{"experts_per_token": 2, "d_expert": 64, "activation": "swiglu", "moe_layers": [0, 2, 4, 6, 8], "balance_loss": 0.000458, "balance_bias": true, "norm_eps": 1e-06, "beta1": 0.9}
Below are experts of layer 6 (counted from 0) of a mixture-of-experts language model. Rows are named router (the router's row for the expert), gate (a neuron's input weights, with its number), up (a neuron's input weights, with its number) and show model dimensions 0-127. Each number is 500 + 50 x the weight over its row's rms, rounded and kept within 0 to 999. Numbers have three digits each.
After each expert's rows: a language model's description of what the expert responds to. This comes from a sample of Wikipedia text that the model never trained on.

# expert 51
router:483567481510538450504551539417486569438504602454455494459421604549462485492565470434548481468484544433525505482508545499554443491572498413472451479613498447525523580483367486426430534565391550513573437500380509549446471572514457480467516471518440397500428447536510504607416505471521532506536550517490437433447454503487536505560486521549443488539462477539519473463538555534467572448528
gate1:408466531522483554453470499466568551466507540501512508489437543547409463508528570487423477504492648436605503467527432532474403459442444559448591457536529491504498562538403479478440486464450445505516515578563511502476448615524524491524497391484423536615540473462490490592490525453477529507481453426453582415541507461639501559516529474509466494509524475492586440540508479543468523559474
up1:572486534539509490546447493467480552422541484542515471479499338512454489547587495478458458477438518545516544542510444427508511543523517465523527467408468490475556480523545466499531552477556563492420577478596508336495473559481541450549423494521429581606534522455486567494570508445544501513566570490557518470591552436557547560507443459486483475449483463460505470528401516504504429494359
gate2:456512509513462509496527616465491440533515579522550411420477552497557535440505455505516390554497408548510417492454513556399440510471508489427470388419493544438453500493537508539528508537536439541548460488544538420443536422466472506438492459574432444545587496440426491535526530534574551459454424533446529531485561602492525576481537608584501468565486503436524486526530476551593547513533
up2:494533443501466549550453502570448515498497453533439547415532571591486424547484463538551582516524483520547445443549401511455531525453533581521481456457479580553671556521418452387468435477475513464494448559480520426434432454464515495505563554529510488476489501388528373522487538565468525516501493546504452487544500426423593551507484515511510492535593584501488440449496485526515584509449
It responds to: Line-initial dashes, bullets and newlines starting infobox or list entries, e.g. "- Country:", "- Release date:", plus table separators.

# expert 12
router:491486502481483478537538532540489489444554529433504458482433536578491489562450555499465432472516477508423576561515543576522485536559440485443528489540501460506634541451491416451423414504456587522580519494442557508480519561457445420505431460457458463492469464561489617512410486430437498421503518442507432433505464476426548545506497605553489446563481440571577561502567535524511586401559
gate0:578615572531426468441558533482450509455566519429536437449440573519466574467519572474469456539564432531405501558476507571512440491493544572474539528480414606433597455599504460487438493597505447559569546460443505486521431551458499501457516547436498434501400502523534530450504467455415516501494538429467437471536520574453501482496463609446496529561507448598494494509452502470552474511493
up0:472494540426549479496531616547481527527521508457486608484534447520401528447515499508448501546529481494482509484520530496582449476531507494506510476521471431551383545469412417482521547529531428491486480459494457506451565483383469509549453499550571537435514527524520485469389490509584545562524467500442412418517605424473551525393437470556525535533477590455535403564469560495505586580597
gate1:602551503547515504537535467480494443470531514510460464507495510557435555501502574440491442505472527549450540558446472622512446462432487518395494446513495364525584583543433465512418430424442547442584590533491519471473475476530600504494480474431507446525469511467562557437458524499455451520454473624514433504533491554471550451484433559493558491620449494538553503443545550439518529458586
up1:509481473495604552520481484530450526484508506609489464503426554525542535496595375436650532460475444453469420466456482481489521521490484584527636431489512538431554484579492509524515413478551550552461457480512504489484535442487440482448479507373478484464559534536518530495501405501462448520371497485485558489502436512511569430488570507586539585522545560448537473485411526505488572533465
It responds to: Raw byte fragments of Chinese, Japanese, Cyrillic, Hebrew and Devanagari characters, plus mid-word English pieces like ti in martial, dr in syndrome.

# expert 29
router:436518442534508511506511455482498555425484517473451429528472532612514420596598550470491510457537570484512517510601533531536392580485453469452490537498540468470538558491371464497451451498466566557535490488462496574502491531530420421508408432500454489509463468488436590497444496415458465506502569530499439481509400475446490604464558554564455458577473464477493571413508476564522623474515
gate0:365597515453454572504482522482475616452482522517528474512518581530612450530566472485420549439505486493445497484442436490515449517527509493599599541541491554441519471501442459504517438505543467494454556557459561509540580541465492496464426464549471488509418398525499545396407488475509519488396558583473481473588568610490489532437557427537550477486485435535509500423549509500470553526462
up0:426560537524485408506475554533508462522490515532586438493504535492451514502534559425440523521455468512538448513425476454477554496435584403505538515498523378583512511516447453562488519507518526532480524482553487474470506517440416466502601462407564389540520615497498415552496466572523509503376477496529549596517479430486637515600533511464515536519449442461466539453535418547582473475530
gate1:508517523474631551496576454405478544567476461608500450588459489520492498579507452486461464479486542394493609492523580472437455515508547514467539514539547452465485551460513539552501646510415564507547399472466544469481593387401496535461464478554492490561499554482493516465431488509497389494503449534428518545592486471419405500507490450467508484487476496552535495501494504515418547506582
up1:501461581496610463564496444475475419333542626540472535382485453435549529500481489553569515551496572460465426564504485596593554465527537506485438504542532505450504477510491455555503519537531406523534500503546561532441549484562491529437558500478482468490544491377478550486498517498480512436512472479486458531520534523497441467438516498473467514464392549453641463505494419484527501435593
It responds to: Short opening syllables of ordinary words and names split into pieces, such as mo, bo, Fo, Ra, Bra, with the word's continuation still to come.

# expert 35
router:501526415563550440553514482421479522491487577481516473452509552484453433527526490474509475428504505486456560514548559519540485531540463391516494576552569448504581524502414459498490431533480566512537383480443518497464418505573454457486476499515521403565395426550507521531454366483392511474578531501544461431496490495434584560524534516523444476497441500562584609439587557485422486460524
gate0:447403499535477517550400515477431503506467521518516521381472473493498563512550491543521434459437499525468549488439452548466484547527572490570458464520497564485574556465501520573567463537591525441523529432502416463433556511494464503456534427457458555542496448547595518543474504533462568540431437610592515439495560502565531574535462451521399423577501511434428557456392508476556432541551
up0:478483459443446472495523516607522476528504500466465569435394637478564529455373481471536500516489523429495421523461490440538472549418530506477608546532544484534491588484489508577493531529447434464502423472392452519497519509516563552465508588522587481517483512600540459478421509574484523500476444553479485509436444401527507446559534557573494512446471437506575460495548527560504477607416
gate1:528501525554495403560512429630415492472537520416502529468500506551518383566563520549453506494593492493539492454489517590522450564586458515544570587487421403505510432546542467499591552478527521497546450390421445530495487489535541443486479494498532508514546494492488495492498417429488400473513517493590377497500590493437504557426465511422510509456508561515513542444514521418565513552441
up1:543441615475485503428473519459534512578579437466558540503467514562427496458536559522413499472489488531472555458458497490399502545545506491463501512545498468443534494569525594474484576638404500504529551484434503503471496461561497562505468487505538549537455518625499546476428460526429498559534520595454410469409477516481499570397497450393493404486528543517568589492532487521451487424427
It responds to: Periods after name initials like W. H. or J.H.C., plus common full given names such as Robert, Michael, David, and name-internal pieces.

# expert 24
router:487472484497524418519591528418373565437443515460467455476424540558449448530488540458588462471461495519502473547547496483512484527518466452478465497552540501553513505432495451495478455567462558501565442476486494514448487596594476514493474429516479468486471430535463533536490517454470583426498547484569438416406428487464612617521573541589430479542480391541548576524557550579433548442504
gate0:517486456418499482533513586519435486374417525478450477496464516509484489525516467453570552525399538551516519495519537459461461522488455416556433423500444487574462460442557537519491513610396542489552470507629552480433554473578459511556500513457482505550459534508385492458501540591442463434538444500605528474505487422567533448517529484577551574516560504453501517536419540590591499481457
up0:498491487534457519502514479377433538548532532558508471577479367437515468445555507502455434452514511475414538446494480510483549468557536458512533505420545558597490510478602533569432516455440497528566503519492481433454582628459530443562521411413501457455484504413500459436570434522506454548550478638556507525570544470467499544562467530501590540466518483511572474424526482463497515423546
gate1:644484469413518490491512494483376502426455475472496506503510573561386468474524480592464585592555413490476553499555508448480535588538551506563492553442548481595471513452476472489451466472475487639493515486504483484575442495488565450527465517446452559505533489493461448491577513529542508484489456593467464371514469545463536415476557489488507550518593448535574505524454501418461483419544
up1:515447483452501433560459471489552478580470624484479530510468467486513437436473464450505454547572413508543502523517550540504458545480515499514506495531584563561465417407608485429592625493527473407567524459521441551436413473441504431594458501596509549536543493492428474479491561540550542511451517552544502453522494526485505498441451497319503514466482538494577502464539489513558538469426
It responds to: Four-digit years or their last two digits in dates, ranges and parentheses, such as 2016, 1998, 19|67–1968.

# expert 0
router:468470462528517472555576535462397507431463560461473426463471534511501476505517553445507444484510537483488510553562500504513424606497437471471530539586503437495503545464498461479455500537467583561554525432438547559419470541546478488450456461603426478635409480524453572598509551473466541480622544466598468403502422514488544511502507492519501412504438462510493511477556503505481632473597
gate0:488517519597529585471520543445545553509457488463549509477450605519492563448450410557492438491469479530579481461431555521505508534515580475430554478499461510454434518571459495526533563484539553459427471479547477522407507485501467534540530419502426424585496418548553596543490535563480438613454483556506515427462436506360585540470462508485541500528474536468470485468601473584433473399467
up0:392487506440536628495606494432395554339541530560508467458556552502598571568449437498518511500465518522558483569505452541415461469498510373454513440508398461517579484579497504499512497554464474459574483491531489453483530516435496500520463502511455504536515472435552592546533445618477558471541438494525446455481522459511506524502465538471537473564505489429575490547589499504463475499445
gate1:427506448519450492506537530560447507486550550554572443426496495542543525505501504546496485444363416472460542557490509568553429515603508402500446444497507403490523592529450507533458499490482401566541467547438502532528478480505551582420411474515439539525413547592476525532609569456472468518471566517583470517540531481558441538440439487571540430432527567452477461483443473447530550509573
up1:534497437463569456499469572545519449565497495476544486485423513493573576544476472491399547508515508528423433501424473487467491548437538515571440458474463424475532553426555525591472490545483403439406531490460453475463414535463546508560458526512522550544376516571507553555512543487505504500466492522519489609610502489388520494550590498504510474484559440425449518559530582495561487377584
It responds to: Line breaks and blank cells in markdown tables, mostly the newline after a closing pipe, plus separator dashes and paragraph breaks.

# expert 50
router:489460500535544501582589564475439591457517497499456473506469623486470500536526547462497471469486521506461548534580522562506491545562464456454452532542517446542531554478415474501432486504428540558592415478493538552405468516618451465433465459582386403503466453528505602564454494461522517462539514542534487391469462495465477519497536546551491352512445482511530545503560517532432544404557
gate0:459475506539593476469504491453373482534571477530499536577420462565467545531479479590453495490456514442531551518444450428528502437524534523458551522460524470546488466538457404459447525528566494556546462466381485648510424493566494568511455464530511451552453455594487561513502429509439576498404554575492576476558484499572411450549498525530502572526489406482519458551528521466448579457446
up0:460417447511427508548435523488529555455482613547431582394434504423464486454505517498444469558512453516499490569580537439546512467524458493529547554590574488488450510569561571478528560453471591451477524509476524447456514481583522465629537432494462427414472522517453522554418648502487471496598521450542463457438448510576494530454452509430552479491550446462488499553519536448487477554487
gate1:501419481567525489483543532492465483514489473462556534455509607574467514492626503475499533543530480488498553567538496515529425466533483503490550553593568453518501510491518438527528518412396501406484485605566438530438456574505517513434559457484435516509527503436475628441448495517507495440447500489501518403571496506537587481473496442552443484504537458376625549434403484501548438516405
up1:499516534428481443456542536500469500508541485452483504424524613386425519498539532476494584569441372502462558469541510484455488494538513549418603556520523577475498575535428415539473537404492466429473516531565470463430511575417423593525485507386459531450565608483537579498496457518472535481513561507527514423568541530434547491422493488504471535453472458478561536502459572578475513541497
It responds to: Newlines, pipes and hyphens forming Markdown table separator rows and list items, like |---|---|, plus ISBN prefix 978.

# expert 53
router:567546443571518472487566528473464570482503460458478488475438506519472515608509494458532483497526511490432531549557539581566417527534456444465445507518586453547575564450397482487454492528461586565510460428448548475489453470531498446466393373519391501483398428543450581501467488397461492457547529529513421471493497507472557569589468547554480411535482496546510548476508522574406547446523
gate1:457443425555450482535513537546605471489485604462520492456509515581514503559511581517494447515613513559448483458514517418494434489446435491450421545484573503536613492496504410460444417448531435548567567456529466429447501483538466428500439538456401522500553506469512572513582477493602559484575576555519462557530414425387536473496472484500502502563508556475445471491497497524506461494601
up1:588570565474527487475453450512465491606482557396430450502445428561443511569462417391497473571410480488540568485521499432512500504478531603460516470438497509487504462527461524465516561457548457433506441523502467494517443448440490442468536489507494563529593556503506494537667463497442533509536447472473496558588528525513529632506436544528407536514501424489471530508460480471521492592604
gate2:492472517488536530520541550574484473460523479553522457468500479563401486562554507481410544535491645538545496499521488568521526476527508461632532475423552465504524529463412474516476506579490525529447491510475478475531443454563401512473457454449392552490411449474518482392454403497558552486521445404463571448514544525544541627584499450457498499547489598524480456564533559509429514425445
up2:473462449440491518511446496484439419543497507487398489564542532475616532471432505529568472534485570529535441454487502588474601552476433606439469510450545502458460537464563541484469522505603489438467465442466549510523502364461506476534445488583531530526542455619389498468452530466439511473574542515493461565501515454545553543477576441496401544557566534484473456451466548453440558582522
It responds to: Final pieces completing common words, such as bul-k, latt-ice, whee-l, and whole concrete nouns like tree, gun, skin.

# expert 39
router:495497476528546465565563552441467518517513538428445417498476592602472441559486526508522467473393507421420513507545545567494484522548481482457496517467615477566609526454480426394491443523432577500606472477480474575438472539527458399471412488587482486557475481556429557543464502468479464477524520513533438507511430445457489512554565535498469418589496479520476581401481489521485526428574
gate0:486581451450505555603496432521491461571513605520514470474497463533439538508548489469528393489552531499563527469416408528532535532584575531453503491472548500494546425446500478437514464545437515591574499532520464515511514494424465536459460480498537549555584391510511430464476480435419436476604500490428486578526623464417478525585548507545539454514466497494433569447495508542438396532434
up0:445560527550490481507468505508460440570506501493426580494509508546429405505475484577484443488491530436527387470489502497478550503550529486562522517505442536495557506639527492421559473432449481569533556462569559493462546551549451461443540481538521441502539483395482545516557519501480435510432535367502411555560418479544524519387540449519554435610495382532567538492524502545424505507556
gate1:560465464510515555588493513568564509530478556512523543477593467600515416509541433491459548529472548428433478452585545505556518579476421532475517399500475455527516521547536476468456438526426524531579475492534439513527503477426569523455417492540403576549400483502426470522447615458429476523538507459517558377526466547452418510533482524484576467559514485537469524499485573456483415402552
up1:511478424507549535579428450446506548474474556501481468511519463490471472508441514451494520537411462485549521427480498547394527461404530486461573458491547496482538577482544447535542459465538555494487539467493536615540346617475441428463472466554573604486437451537434504589423523522471434554514529523514497478526504549487452439577407454598473560487586520565476524482506517537449568577473
It responds to: First word piece of unfamiliar proper names, often foreign places, peoples or taxa, e.g. Ki-ffian, Sam-nite, Ver-oniceae, Bo-mporto.

# expert 3
router:520539477503544414511513581451364591507442514460449500469394525495451436504604508430495475455450543461495517494590531561562495595513443480459490557591609449522530488434461399513416432453458579514512487459456589535437502480576440500508464457601497456484469407488454517499511476509488526461556481529542478467472479483482512581510548495617477425539481471487534564484562465523465592451515
gate0:474632412551538461461497530523448478443391469464528536465529464526485450565522563463459583511454498503542518525597521478524443523517453550468539618518524564487461419479534504482485481517419502492465505445464456493516515546590457462424477513496515441445441394531564561489543501555612437450561637442495471519565554493512426484546463482555456580452494527512373534498448477445511577498554
up0:466522611508453506446421538475485524535427417597457429561460495537514378530525478491531477507476344522539504504396453495495479520607523520496494471563553536480547548559531514457448514498547530598439498528528524579545464462470486542503485581523480427571519432512540505624489406491413527566421491484514550434530475494505535544475452495402590494509539452503379516496512501526431535517476
gate1:557542436537434488440554448526577496550454625505475506525472529504499440476551496527501520525421553512526504482495502486570512503519492494494544436481560459454506468487428627556471482613531500633514521361432397499587515447453416479603536490510489498452557532523524421571505454479461495481527464470501530404434524525463520543445487469592417428551439557412594542458487525508478485500506
up1:445545496563498502362540496428549474529614525533519537551506536560394487455514611591614538525530552620518496465492423529405494519428502514489529403373450525533431458399502502513495475455520527500434520437557516575443460527510476449468470405478548585486525539546484517488480411496456510472520482543550463522526518493565465565541497503560499480494416521469480525457493510506568395514496
It responds to: Closing parentheses, quotes, brackets and braces ending a parenthetical, title or unit, often in tables and lists, e.g. (1946-1947), "Boy".

# expert 40
router:501512527530558473496583592500452560372470518452459483462453497564437445592544513434492466412487509513496498529517512516500448523506492358519485541496543478496519499451390495459479432557397504525519414460484586543487479511517493469459398406547491511507482458590440530532413530437397549414576541520528482448478476443490544559571556543511489429601521441543512558445574503573462491477536
gate0:388434487488567460447528487438537467463537531448516437525549502534498539468572464476498493456497461618467503523509511408500508535468578432552519534462455460590461441519646503423481561520480390514505465500540477461499490540558505557556431463527502534516536555536571595503485540507509520503478615472491537509460494513375572525643471456492434539509358427497456555458496462534485454524466
up0:446476541519529400475428512495517501562490656499532541527492535484473524600476477535513533525408562540424521513590523523459535449439529516518506454561463531468442451467385546480495498372503493504466481463525519447574499492484478441557509450406441418501489552500661487519598512503574530445399481530464514486479470448441615495439428577552486525492468508480522535523537447492570552545505
gate1:534434501536603554515434418480523425498449430574425535494440499558466496535473460469557490588531587483481441550614491436555501526502534489534509510531440502478515447402426458479522567536624502551440518558434512534559446490533461458548455525487434556497602507444430532436416459534379457384513533504497577462446497498549500563536456536547584441468549489498549513426512510549508502495527
up1:533529499536450531495555543581543580468498578430531588555517530441464548456455393437449382518495554444495478461492499504409597475487540392493581470485497547470489423478494479521485481517559443539523508453523559472602407483562533565446471451518603429477492431562506445471503597556481485542461501495571488522415562480539552526498377527497412466510481460504480502456520458503557491541611
It responds to: Adjectives and adjective suffixes after an article, such as new, local, political, historic, geographic-al, ecological, symbolic.

# expert 57
router:538532448551567486491467582421467524475449548485503482498474528571482442576487472435560465478479532440474595523502562582565473542511451464477587470479498464482523471414516480443421496563406570504487469460449586486484468480528405395487469442557390438571433456546482531575464529418495572514549579523573477423470489385454550515490556536485469444563535412519523506458515519512474551435590
gate1:544587477518523454435539611418534513527563416496509448482554412585475493491471517537490512438570551518558498496527423560574487537474423528388567463471536461478420505518494510415394467520466431504561407470500636519465415438471464420483572491488532544477517518461520572625576443537489516449518531544483556517452463546482514460511470511452538502606475521517461441441465544521481524572508
up1:555487524516535465500617442507484323562434522501506537405612482482472559448571546469518446538458445463581496679476535519481479495430505509487483479543572414532591508540566484419552464478499480473536468544502484529613507499427509456511545556419424482515527449502521584539477549510493529452496500574552467576475489485475403552482508454531433524507453455485441470513476537489477488469432
gate2:459548520441522496437485428547420506496490483579471446519485442504470386521462475440613450490501549495475544541474534525419435513449535572542530509512516513611519411553434499427551574495522566482547515545529563485458499559564532576394477425472507461488493443454508510505576537510573413480460599437448557451486593463546510572552454498472480445562474500431502515561474525541374585532443
up2:535497546528562530433500519451457429447493547536538456531487519471453599437506411502566483500508420559461554487552521442561465449447429593482575481418489371505368572537469468503494594531466470506540465498448490501491474515562451565545493514542394510493470547498470526507423471498558506601558382568555509568485442641484493422401464521544496449509556496507490566520488509522511541509514
It responds to: Copula is/are, articles and degree or quantity words such as more, most, less, some, several, many, in descriptive scientific prose.

# expert 21
router:525514438605556426589469560477465579481499547524506469432459513477435492492568512442513434469488545502483538598509593587571466526548462451461474504525548479521537462424480456451370493468490572519539532424481563535474462475552444477445441400561449504538424415483442505543466496410438507403615565540515453498454490411436500552473532493536468434521451435507517528492511548582451513491571
gate1:471510514543526467550503609428473503460460527507577562502474453397436492530470475505516424496554494405527531557456524494509476428532574501490428558601491581538505599455417455545537485499471451426447422517558578458542428491510512536509458452456500433491527453549492505538418573453572529467493524462512570387525493477515601417538439512528556440543501580472431512642487538563517455484460
up1:502480553493497574451479614447480515461496466447558501444480566501444431560495427501498509489577487487562492461545503430419605436543388471549421488557491463510431488540497532507529466502519436545506467574516526584563508521369570441481460486360499523486482524593529449474511480466455529513478483561522556603597449475541510496503499619485572519540529425387483498556565477444466493479506
gate2:468486501503562550548530494591559460553527521488474560491477511489582464543507549475489459431509476517469444477463505498450487444591533393462510547460476439498620475373425506443483535458437508505512489411420538518547521598600518445493486485486524541401519430475509592465555464475473508432495528464522558469575477521434479480481452511520508501529518615498451631542604445468416625513478
up2:440524491604472373468443519632451588460486550457536462492539442570459529550469401421501523483409514546485470508432538442554591500495446494511481527522547466472478412470584495522584540523522397522454475526534485484562619452433541573540454531542481576521498569555524485466536524461429482504466472411458422476479450517520499494641514516560523556481488456546464444566486532488477454490506
It responds to: Plural suffixes and plural nouns like s, es, ers, players, games, students, children, usually before punctuation, of or and.

# expert 45
router:469502475598541458588583560434446563480526498470446458485414532446464489546512498493512405464456563410445508606621544552495500590528404483428523489538495489504536453447512421480447445569460505534510435446472562593517448560479442450439520430525392437509503432571483490530480489469528542460486519539482423431443492507454572503567545492544455493520484462509487552458544473497499591378528
gate0:464540461607486575467482588516547529523648429443455449466463544488475538517557540543460504501381482372468573454494546526440433486548512518456504452512480509430551452579544402499554543488528539457482571558442512544488489521495462509483588447533446499603494467540496453528480420471544584516440474462462478415591508517501528494500523535425378571551465506526564482409534469554465521502472
up0:443544545417532465549477475509468524543486536447472428594493560497562523473511559484511529588464405420500530495502459535466513428464505559534563474417506506547471511603399483502478479631484491534538592491524526476485506425464593513578508485516489544482532395553574550555448564515479480523528468446490475431388425366421484509487573498489573480446520462541457493597554407474477484526524
gate1:426518480409439496488621486524476487471499501539423525551527503446455517592562429537568445486500545522621450586556448517422458555531489561510491573440458573469476515513511369520448553532488546518461510502524534588520486567444469488528538504542543400446594461466457455490404500564542554483438443469540380393454491560535564503510513482482476485519476426459560513468500540565485567442503
up1:597537432430456491459495546589547447537536488521453504572632500501495484464445431530532474533513582545397419479490519539594567592451480534481500455495469519485501498536692476497409491498589574598566485494509452523502483553506442524478444458559577473495538475569543442455458474480542449426506514487480448451405403497519422530484543449488434513527508509543479459549451499466463475482520
It responds to: Forms of be like was, were, been, being before passive participles, plus adverbs like officially, and small numbers in table cells.

# expert 30
router:448444450611522447537567551466463553519495560471430443473447524595405494521506584485502459486469502526423518494549554564599498522528355461488441504536580447488530510485396451464407467541478628548504406468461585490492496536536440479471444420516520465560459426529471537515483505368491525451563499507571443510497425501447499482533518515548481443503478444530521511493528515567434556421526
gate54:538452455427540526483440494515395509466462555478535613528512627448438482461567420509502498555472573406412542545521559545505523397523503500470547432526607497468524514457441418450517585539516556539536424532539581477568448581561448519474468550490545456498508413486518515500526504396536521530448522544532494531496466492449508445472484464541544460459473530577446459406483609498555403489517
up54:600497451451559560519450494494555457426420460438536614487561474575448504510566482454493456495545588486445491441494489469500516429476492413411545570574470536522549521615443474452497482593504499514482540486493491490495440506520560505481421590509452561562498491424486445579493405488467479543610498507561506467496470582407425558495422506505426587506498475524562538473564572489436428526470
gate55:569524487601488540535520459577455540602409465448505428462478504438501484501502595558552560403512438474461567523593554512467479487512542523476460616504520436537550431405441467531489544505481540567525513500488442467463440551429460464563480499487489415537478499559543496519602471453442483475454479475481502463463512514436396423328526495509495535533553470535576570478522516538561521490588
up55:414482468414554551484546470397577555403494473507484478470528435564559529503438442475524415458519574536455570554522493422526487515522477498570552571423473465534573602546540555475517591471513474506504489433533449452446528485477555535511472553419416482570579488519436588473480522427478503462476500490548448435540548593576533500488451477479568482427461549458552596395493560468511516425487
It responds to: Pronouns like it, she, this and the last piece of a subject noun phrase just before was/is/has, e.g. Titanic, Government, station.

# expert 20
router:482577379481565484544640514431457483522527486487433446445455539581450478549547590488520464441447528506457514465502499536572457517536449411468470523502519511560530569490390474507467459484465558557600462468482455492467420546588419431536403489538432479508505395478529553490406502478495535489555550497441414485533422481493533590531478483471449458531512439543482577470548480559410536464534
gate0:541536427545510471483587544398427491508465516578407520432501526511439490482566565508449435468406442455482517462482411442498567457577504450413528469569541572574556567594458434525538560422411571501623515521482449480469455531513456459482481519554489512559515445513473507546549539521569447490551582465461501461567521458434481525533533514487576492570472582546447466399556456453486474498503
up0:604474503486482500524467514494470495578552514497497532478431447602517471515544534459608546461491513561618512476485481548530494469495444546537575484498584466519508460472460457478525577452484511551506439450472407576508391482585361458553493506533540476511570600533428449511570427482547531460535589536587500511514467481470542478492406438457430458559445542390469474548504403455518451496448
gate1:442531561554534338539552507542521425494508431528466487470562491556460508538609460494552483443370485478585572513468495549522485476471493401506505451497454499555550525501502418574523478559526549463583442543364458509507570497463416488561541468517498549456585400432504574524501426512517436443485555462552533468563515522469539486524545477495518461478549456473460588484514507527402498579452
up1:552429481533510486489436480538542461459530464512485450422519546462532470525507486523471599558376413500652463491499537518501569503428426518522525525542531512554521547500483556532522531524506479405469539493461631397491453496556488453498526603497457462585453542488459627461370486495438395508480577520475537478511479527551492505436515439558467437449518580538570488434525466468460491521564
It responds to: Vowel-heavy syllables inside long words, mostly Latin taxonomic and scientific names, such as -ina-, -ona-, -la- in Pentaphylaceae, Hydrolagus.

# expert 11
router:499532510529533541533495484404437545507513590410499465501484602494490434598490562497502478449499562499433595562520527505604512572584431469446440509554570449521569494485462460430446473585474582510523465492460520537440469523517419490467460469498423456560442404505494544577501546478463516460512494493511426458397439513477521543503574588578422471559453452518543590484591529541431522437526
gate1:508574513497596592535497474457489480514597496519417525457470490576587450472448490493547517510532530570540447527554514538505498516465454471475485482482462490455450494525422527409577489526541482458500435530432583499455522502489528471377534467556442523423363522538443551515549566560575434548472491436480566522552386466437526498536529476547359540573513455480511434576530418583475539513470
up1:450542476497478491470473439532525480519440489427524498564415622423527529437397453533527474479568507566450484530474584552507604561503546490492520509475489513556502512507551459562527494569504437429516551464585453444497506550473463474413469606544496472540518482464544519548516489496471430482481540441478385381406460487476455581505497561580509515505530464453636561466374531547559462548486
gate2:481427452546561496524485569480579483506465532497465450532570502451509516430516459445574526571529502496499550573509496553621415543551461392480476501567433471439450459499590597531454476516563461532525508514426442543492524486480481550508448498519366429535521578438518540578478541464487538498427446491534533419466413569500545574393548527486432447512516494496596468520522405518480497578420
up2:475541557601538518482528554591458513558506504438502498497501557545483469417474477587543535468493538521462474493416542479509431478425475572541474445593451499470497477471508503501468570641370507444544483495508447476502532524471426551491567464704442441508499540481500482580501459511475476478521397476483447443509486526545540416526597511489519486557561534496504401463416535544495455481430
It responds to: Digits and dashes in dates, year ranges and numeric table cells, especially century pieces like 17, 18, 19 after a dash or pipe.

# expert 55
router:508470501608529450485577561440386603524529569512410430520478575495489493522540495470574450475474469430463549529537522506550462580568471447458537537528529415563535566483414491486459462506465554504544481496472521539482416471562466471472488468552464440605434371575500534516464434446510507442541549485575424466475444425448499565517497544543442443513429464491535550487558478521441576428580
gate1:544533531533528433472524601553519483462526446499373516541433516535497626513466543505528498537443491459564471478498454563515498500488577389488487428561489404545462416586484470545512526446486505501449540472413498551430458523509501481506359537559491520509541448580533502536476466491507570474478672488572506431409530629492473518494489503540475488513516436414527442453450527520540494547461
up1:604495514531607492496515434481533546534444615334530479514551537556453465492464535479517441545501445507467485406525506505467502497589537631519487481545478461517513531517491526534505440524532430416477485551525420512549513583538546432534404531420420438477538540471519443473562567571522526466433509477465598470460442415485456434547478598528516505434469559519514541516528467466482508398478
gate2:506440570586481392543511566572415585523515535545482530512535565586434534552476454458420519500466439462529507493440506449450488491587501467563570566581525456471502473554463545472413479461497606445423435489453580523548510571547453507574523464461449545490532530411568478471410499454514430516469530375502503505504519556452481630466422459563455505523451462544514485569494462524457470524502
up2:509390585523448479406431564502499535573467550559427449445496490519484507426542467510484555525488528480490437439392610498526441506448465507502499515434546511525542466473466597437553469413520482497556609461436375568529505578514480509514448507557473460512477432560428532452502583509478510475425606515495486467480519472484466593523511585566531514407591493561509426504546529526537468554538
It responds to: Pipe and blank-cell separators in wiki tables, especially after names in election or sports rows, plus some surname pieces like Jones, Baker.

# expert 54
router:417529393595540463472535491497516494482439539425494362550433498487499418537524557451545480495480496360489479533613498526490486532508426426450513509568505508541527602460446506447437442507512527606542511417453542473511402496510494451440446395537406437492481485495489494556444545453460532410531538506489469491459468505474473478494517509493507499531482457529530495543520568585453591389589
gate0:521513434516493453573520552523517502505483485510512414586438487430525461517604462552449497428579421461493395515539411573538591490558489507505610542500554461441546511475564454532510537449631517469505412537550510541458539509480520595454496465550487430554494472523461476389472478520438477443497487361521560550483570523464454482507483482492429516545461415492573443494536496598523546526430
up0:568545526505562558492473463434569519457578518472479603479475509430576573521531517511475397428499505579471512661488503544472539535501591560531544469547364538480519465468526469457554497491466492543472476505450426584526524562551537502479551496451463506414487438416531362594544490456459432468508468451493528467497406479466506494510525566554537399457523547422462461510523491442519447540521
gate1:481454329537516410568424577539488573533453572489502526524500483549522423552498547535500484448459398373534535454596473511457474455507444415493479511504533589457478600569409493417483462482485575593503549521466505514475541502449528524505599515573476458480532498494529503520440524497482445485516552572412484502472477605451539507492518488536473505543621528462477478431508524546510485405513
up1:518542517573512474554513522641496451536548435494432579485547507480474560524588402462524509455502541458507427497565475570472518519534483455550508450530536495452417508423371545474510500464524518453441570460498535397557556467500628466480496507419610497484555533535441497446486516474456583454588483491498426482508492433580472440500514509528534480603563502471484423415540516501552457408452
It responds to: The auxiliaries has, had, have, having, and middle pieces of split verbs such as en-jo-yed, repub-lis-hed, dep-ut-ies.

# expert 28
router:429520383579484458554569522503463519472480553490407435541453518601380396533548576458548487428425479443474495501501590500554497544510399473450428536543566525491549492491436463529385519541439615544503393465439598469482490575533421466481441464524459511599451465531514514489494509471503556442515521525500475486462516484473508473541545491545435480491461388539515506517525506565473532432497
gate0:479594495457401491471432443496452451516489587473548516508499472491458420488610503510583488512380472463538497569543500547628517566511513489497415506490464468448488490472526568553469524499434554501395452515423602498503527487448501529461482501473449507572450469477465512493473527494598515407492582562434529553514493383530507514503497468490588433442558556570575455487467481521639550453535
up0:396457477479487544627417518568480408572463536441469502455493502508486516432589465554507535590496489547446504493483576465479489458566483510443485473496436514559602538429491469498548465527542609418442435470537469483448568519554415427559560461504514428433547517476473451593593533493560482489499515510505505445490522461536538572451442558521475508404497426621515547459507530584524507443453
gate1:445559525431486436386478486514549540529503588449478440551492553565451546516493493506574553432430463496471503477490520470570480500488572507381497542555475560477440548481444555418442516622363484469508480498506567618400508467497549530437497511553482628539548527516553491520484509485459554479544508513438509536424361422461567525519459498468511541449547578536484488514520514437544482496457
up1:468538456462443524489542570513510565617476529423517433495457466547467567492511392536502484472446534463562474422534494547474661496527469557517523465550587430479500400520547562552590452449543462491515449450514495515532504497403416455522478432467511439578460574591486497513604481496520473479612468477515523467488463553488519476467523505494455443537461469461432401452495580565598495480547
It responds to: Pronouns and relatives opening a clause as its subject, mostly He at sentence start in biographies, also she, it, which, who, they.